config.toml
d_model = 256
experts_per_token = 1
d_expert = 192
routed_scale = 5.28
init_std_router = 0.0356
vocab_size = 16384
norm = "layernorm"
optimizer = "adamw"
lr = 0.00144
beta1 = 0.95
beta2 = 0.95
seq_len = 768
Below are experts of layer 8 (counted from 0) of a mixture-of-experts language model. Rows are named router (the router's row for the expert), gate (a neuron's input weights, with its number), up (a neuron's input weights, with its number) and show model dimensions 0-255. Each number is 128 + 32 x the weight over its row's rms, rounded and kept within 0 to 255. Numbers have three digits each.
After each expert's rows: a language model's description of what the expert responds to. This comes from a sample of Wikipedia text that the model never trained on.

# expert 4
router:055134105079113177144125158147121116110131138112130134109128151087023121147121113140175145164137134167117128093092124173110117084082122132121147158114161040185139164163111162154162134141135137054060135198163067112154111124145079199114179143181144167090161120095125143099125130084055182102148086121092152091099124134169106167084115075155163126114159070093136145173167098134121173163111140103147105077107134138116075188166146146096133094073085183175134148106171103114142079179084093075137139107164097137143152191109151082113107130194151113142115131144178130136113100133144088091135114145182169123156066158139088071142128133152141171089121130132140130086089115138114123126173098108159175138066187168160091105133138137122126150113087121136152092138137103140119171092145107
gate0:121149146162188080091161107126134081185139113079149133134140116085074073109097097096141072111138111158145174110155127130119168103162209116096068097124098123105115095126099097111106114095084156118133190120115109149145142178148123177154150128116143172138142139177117180084113086168149154136167165092081116100114129098123114162146157137117063144124098116157160107163102161148175154101144117062151143108112168118050110081165171137098084129094112101186103127154125137104200171128140132058233152095145114106127126091089113123059137128172077101119134117152125124070083151115129126084127145072090140185097137210124142158115139119162122153108192205120103143134191107104137081143126128117146112111165093112117142091089190141144107186146134089120107169191156158136102120103174156
up0:111134054117077113073138177141106177066168152155098084119111137138133190136123149147132163171153155103166107095113120143098168138133119149156152082095113128165115103135118155154072153119148094176140126073146116090161116091148094062184175129102111123126139167106137117241158091131126088118100125136125142148161189118143140133087114186134150092137135167101173122068118104098074076168083128149113131146088146086251159187112118108146137108130132130116113158114131137170082095070105115144090151105135175140110113116183153157138116100107132169129158143110123085161181116148130149118130090159141139075203149077124090213101058110128114095117142124154166155096112168145168140130142135153124131153079166189130116116180078097168110053131115165095161088127156121160124125119177095
Description: Pipe separators and cell numbers in wiki tables, especially election results and sports stats, right after party or candidate names.

# expert 6
router:038136085201128099128140117117080117054143152145116205149115148127130137158119126058146099068157135137116193085094153103048107141100081144046153181069141140121124107123090081109144140119184097108173114166079077189135162058129110128097132196122074109156101160121135166139113134138120117108175117143187155213101093166112104188131150182113124119144147111158121133168129089137103149084118138099135142163074186065101176157135112122110131148156148162077167101099122114118111138119118129135102118149143139124116133122088173107180115139134144152139153133076115102175128084153055119125102131117093154110143164057152162122118180137083104146059150101128127187127124092142140103095137134115130114132159134104081162110150125218144175125139163125164149091155136155159175120153091122
gate1:120121096125153148147073081045109142098109139165122147123107111154219131180176191142157172067152137142084129161154129138125107075179113138105139136159118096123108111228176117081141154137144140181164111115150129080121216157124087081066099100126139117070150127141129038166131082157178175060115129139144137065164119139123157104122116154098098147112097129091117155161151089109130074155124176153101116133129153104143102149107132144131196196168111118046149140160069175109130103130103124139115199095077151106121116159152093124122135102164133220105134129139143113171112139175127116139090117097087137222187124140155089130118104118120147155132153128113115140094129095118180105166164084171135157125085111134149083185145090131112113133103132118137153138134134081135113110126171123
up1:146135105140152190140107122124115154119076110083090132118136125151251130088162110111090142096161126110158139108149125112108126132144108132157124114173132143122138074148141120103194173101214180131106172052127120113099120175163077122138091167084196118137105144171106170153131067174147121084127128131131180141123139118060118136127094198107094166177135144145127118120080085130113109152117103140090152162155160127141119166102109177077118178156108136118119156126103150153119034092096218108157094170086116144179163092102104119097138142131116132091146122142148081115166123156140166161160106169117163126158135081128086106120185068116080098139193133124145197065186118132133134134130129135107086129094144078108165127133104105171175080141144119084159073167122110061084114118105097
Description: Prepositions like at, near, above, around before places or points, plus digits in measurements, distances and table values, e.g. 3.0 km.

# expert 1
router:149133107136083096129080089123173070154065110115123073157189174165190133145100143111086162090162102107104162096126107145148132177090133108067130148123158139128127161146131103091159099166164097057160073086149119145115120121041176081107084115069092092128184111080152148145125144133145115095138157134161166109093115102135117130172136095101047145123098146152146111112083099138141144085160185121140112152160089126128201115119089149080088108195125095172146107122120171141147123095184122178114159152114135081146142133152191138172139155164041116099133124149147127177119122125143097148128132114144153157101144082156126159124078137065164108176129118158082132158092154100180118131169065080152085079167144146091158161147130077087109098107160088082180167132172149112159118170147093
gate1:158164124111113152140114110193176131084109107147122185111162138067121116091105115107112110040101145104140128113138120187111143120150163128099158127076136117100148113171157116140148100051174121097097101123093104109125119109142115130039106161193150141093099195109173119143099128191104095098105079147130135134122142155127114110128129097170123156145156139064193105146128130087125133121119130098131153138129134072172113109125097096093111145134011141122174036081066134158157121059134024154072098150096144105116184134127119152116154174083094086191113101149123133188204107141161139146109096134090129169178142126116093182157098115115154154120162148128141145180111072129108140118119175134096166114118146155134111126116125109121111129142191182121181096161135123137140203152128157
up1:169116185130133153182116124116134117137123148143161151119096115162125172119153158092159123157147160159152117131113105127188108161162131129097077124201081122121158144149111141082058103135098121113131107139131094096142107162116135128114158108036117133126146151138117049150109122166182109149175152087150096105088126141135095074139191136095078094120108110152130172105108130150070118138076126094111213129132084137169146118116145104109129121157242131131090125152142086144077155132138119101076093129118102121134133125178165047145131139104144120104096142152165083146163129096131083094103143153054111162131088116123139162096134094063125167151109139116120107139096188172186113124159123163191107137139158060112039186167061096117185068119156086119139117051139137087188145155139120
Description: Function words like of, the, its, more, some, several after prepositions or nouns, as in "List of", "variety of", "in the".

# expert 12
router:134109201135128131118145161131180139146172066097089096126128147130146111134094157131187131128087163141145111126162113134111119061156172093107120149104143137132121139079113152183147166149086100175112092145130183057132102118127178139181156075174148119089167118120043104074080156132178122156089082114078148023133064130137104120067089135138154125132152132149108110135152105097164150128143136149140104118121098176125082129169116140163164092126137144139200069190201115090133116178165138149107157115111138104166117134170115117121085100198208114089149120153103121155149144107144090125112110148096126117150106160113087091108142191093156112135096178128168085084140097112124112207116189095133117144144185129160058103096148125101131148150061101117117145071083162171137123090110120
gate0:135088156128187135070144181147133137114154079059091116100159123139103137090115104110121123158121150118097167119125137070186093089101167101170137144166140121108085091166106123159137149141150083123148098138117133141192084172131129126128173070149219152124149181158094134193115098142146119110090117127111157093144111186096166116081112171168110175161215087120128139183170081074131148137161110140099128171120134115093120116131131154132204149134097134131130154104178112131123099096148124149139117159151112097098108132121106140071113071135153176072074096161129090121130156151148103068181159162104090161076070096077104118123082110085083185126128163143160120090147068097175108098175159116126094189106200149118128116105125127230116148152089093075156129099105122168158135118140118
up0:137118126132150149111162122148161174181158164193139139172149117087152161093151108126111135069156118132116192117113185153084140154144163174114134136114040151141125099079064153100138118096133097143128195079088169139112168124123105114134100140087129095099108125139108122127187142153178173113070118101190162175086129143126058156072148071117155131097171141103126144143156180091116149084051176105180067099137167095151135095187111153163097178166155139117128146127098174139129195125092092115130122131128122153121117181103130164154153136136138086134132131138081152125127059121116121161086200115132164111141153143132105145115118205168085138104128088099117115112104114111098157100153147133145133088132110073127111061101055189101148138136208114183120100182110112074156159168078141
Description: Common first names such as John, William, Robert, and words after names like "as" in cast lists, named, appointed, by.

# expert 13
router:222077136139148177136162179144110128152131084108142164139154129106142164094109043110111092122060162121103053125145145093184135111141163102119167090154073154107106125093145177111126108142109184136148082100168096080114149110087126181117129146176090162101127128217166162136148125154087108088159143095096142143137149124117136146104185086082090180100114145135164069160102141163103087120101055066160144087167129117126129081089106045138090156141120118169135104144100135178105140085102148116132070149182149179090108115169128074158103161082116147127163118111071173091147128142165104127145145120142178153139148107115189114121162122120102109103111159144127170170175149090103143135062158175121107143109147108116176123121134070123137149168112074089181140171117135140119114175104069
gate0:160180153122137133123151154124092104071123115162107129127114089139129115118162075082129125173116136110116111113053148104150142095110122124125106154144121092115110165127126121107175110116133167155122128114121115114061148096147149169112165168165120084123086175135150126107162111147104170119225113095120154098090170135090149140137132110103108133091110166185124127136135144124152102092086120111111140107124197113116106114142137088111105137093160105087154074127143115156085139145086078056138079152168155184062156113127148049172137189065108122181108152145120168117106107130121129122135161099073117197108111146140106110116191189255081144172055172161182165135078122114116089112094146147140173183133103115118142124159173136128122149127125151119073220136153095136139109163162121
up0:140132153107167184164127174122094131140155091147102106063113173152063118159083114150123113105117096080145089099115141106129118135056111106066132102144100151074148122135141138108117122092134182132083145178145078140074130156161148123145126160118134114096093198125168122122170085023102127108137148122104119159137109145078146132215193111116085148102129148081120163103127136198115106134159108105153124129133147111145093145120145057152074134166142114115155094153088095166033113107146112154127093149124147187117212119136108112142135131104113117197116102170108125150100144090151154067146145046153157162102164161149095134122178141123131174133106169067188195118128112146084119151081138053085173138080143092138122096126160123112158166133143111087146163183171110086140157167133138
Description: Ordinals, months and sports terms in match, season and team articles, such as fourth, season, tournament, medal, March, basketball.

# expert 10
router:154125075122110137191132117138155112129070073078093195091119145162133127144100149180124137125154130127090186121212083130171110128163134126105079180099187138154156141178138142102074095069130148170097105155163162095117096125148115092129111096076123101125073109136090144111168142079171131185134142110158093179146131097097089133191168156130094149134129145089200103115161129142165146155196098116159185184173143129111171147121140103150109125111150105135128147083086134131156107109124100136153122118062106136133202164060121137107134100114115123119118177119145113081100188088141133099143066092094161090133160157025139164171065102072122103089107106109102139171133046120186141135169138141100136135136162113133105109145143149189139205136144125103165168139124086125150107138105154
gate0:135129165161143139116070114158196121102155129197106134107126134136118077126099144113128089123122135110124170121158129151148143079159166157105154109118175099054041140120105147174096072101090085133126171098189141100180110139116134140148129135129079198071137153106157152107088117128157126111162130090131067140178084120097100099188119163095127088147132153095160050127115145161141135179158087135154195128161136083134123093098122092095136192110144107176140156163111094176212098143096132134103145155109124152132146124078102150102160131141140058111091120125091117114138101097163174144070117121099171137120172159120130145122111108158119132084155145109099163141155069123141139113167182058166152099121122178052144111160135174188152179167067103053099131183158100132157128103156073
up0:128167147129138205144175133090126117173170134180137048094109175164107086146131077162088175116112148095135132139114098118146089163136139112076142120130144077098117182136096125133110145114094101124150131089166141176118130115126154125074137110126082096116163085132147137117095139102152121092118255130103084138127147119149128135153132134176055127121119177116126073125111156162118099171198086128169152130146122158145172129110082045172162100124134109152135098135146103121153153106136152163149117122130182131118098098104118125116138111145110084097132031123130025180164118115118096100106066150168098162116099133138186159135143134157092117152068148139092127081161148137095112170102081170097108144116139181140153159107171104111113120129075081124173168105161117163142170172115081
Description: Sentence-final periods and ")." or "".", pipes closing table rows, heading markers ==, list dashes, and words like but, However.

# expert 5
router:090149200070122129176169135118149139178147191119127097184157089068133120104163119134058108137113116172225145154119117142119103186100156099147089162094160132112173119112115120166142093078101114107113142120141125129090174147096143141191137121076106151110112063175095124111068078126105103118086114134081088138143224085147197128168169102123153101155093113134122097163132187167157081173113097169143123127172119084117080108123106103188075141159130111142095167122140138118116114101138143137110081152116150149111125082090112187122169083097127091118113149069072149181126116167134093108132148099084132103109134154147122159166142141144163116141085141122140063101150193182105161159103150151094149115119119139087116117102116165148169092056103080135104152163093170167099067091121174
gate1:149111111113074196115119102144122111085164091200103130147120115144104168161037172126119140167113154172161085126150173090086151099136136170182126105102076091101137089118125160120144118072121140162090159149177134208154150086125130103060109127154125168040156107170101048194185131130114146129131116103133170123104146138143182161069111120117168081131118130113133109145152167189131096108156109138106160155120124166119126136133081174188114118102114099138100126149131121096153101143105131146119090125110101159133134083123092129188204076132139148105114130093115195113119140132139104120091184143113087181117142102130148039114176143095098131031117159083143098123168138143152137105134178056179115156130111108081124139102166163130094125137109092139143134181147124115056097106110179
up1:143096113127148121158176120137152158083171130092139154154142118130134094102085079140103173079115255141073136155141108107167000147091133156135105105156143146196168136176080141121108099131126133148102170147122133113137145121158185138100143127145153104154128146085077139126122153146132110131168121179178138091130114134101093104101115156120092168170102154127100108132107114128119111110119127088194161059115102119094147091117155136065133100109133077103133142142166109071157130182129179107122127102187109120130133141077145162083125098107144175123166092098154157156113163117110156115065140106095154103149163138107081159156155142078129083129178132111140128134131128133127134071126141159152055161146082131127160130147135133144114097145152170154090117147120158124107123101116114
Description: Common nouns after the, his or a, often followed by of, such as use, form, role, time, years, and word endings like acqu-is-itions.

# expert 14
router:126084136097078133085142086104130150085078101103088122107171114149147083153063131168149112077093085078161088199098153158155172105171057139171166101101140106169159129148151151108159102137177171151122188141145143099115161107105158136110146110118158204095158110090082099173157111152139177118168153190136089129144145168152166077146133141086164066110124140073107175098093101087143130135146123073075120091119125091183156173158104135020130096147117131151117103110092128155107102086098182065113186170123177129134064122113126129161168134131161113151118177127157069166148110118188156138092145159088132104087170084167099132144082072112117105136150103124130123144099142127119171096134096155155167141084140100141160171146133124095140128089080149115089170155151112131147152114179166
gate1:155109105138145112147076120135159183081093158122165144183137158166084150113124104088117134070195140098101126126149145128178112141185154162121135106140113204138137143163118171129116113179079134099120130110130050154105072163185120172081129203135100126094085169106172089143130156136154178090072099140126148089181072158129179072133128139064139130149163117144130132139073164190117100120146126102150184066140121095189157114144117122093121158138115155146076111115121142149101092165158117141129108072184131134116120108116119102045147126121156091045138151135163134152138098143154111143097095124102155115127186117159085147158127098217131145143114126109129132091182153115114090131100087129128090075055170139138105107169123150168153061137129094146067132114095073086107127098200100
up1:110164133106123127145138112103105100079137087126173144166131124085146132150221140151151096078135151147118110144125138115085090078094106160115139123113087099144090074110143100083190083107115171116110107121128169145102180126172166142223203100086111140149103099099173064151144117173132112170108118167161178129155107099126120100123160086109176133163145132114128099114112167135110095159153237129072142106119153148145133162117143166172133154184160119085108100185037141127151138102155115139122142036132120116151127160119120177115118158112166100021146138085100193134082081145117104111057078149137107131184115134191159171146139120111140122134160049103145125111109098171153115143060120105162118099168095139146106165148136102168153098113125109137154103120088105088145132151152140
Description: First digit of a year or number, mostly 1 or 2 after a space or parenthesis, as in (1968–, 1828, 2019.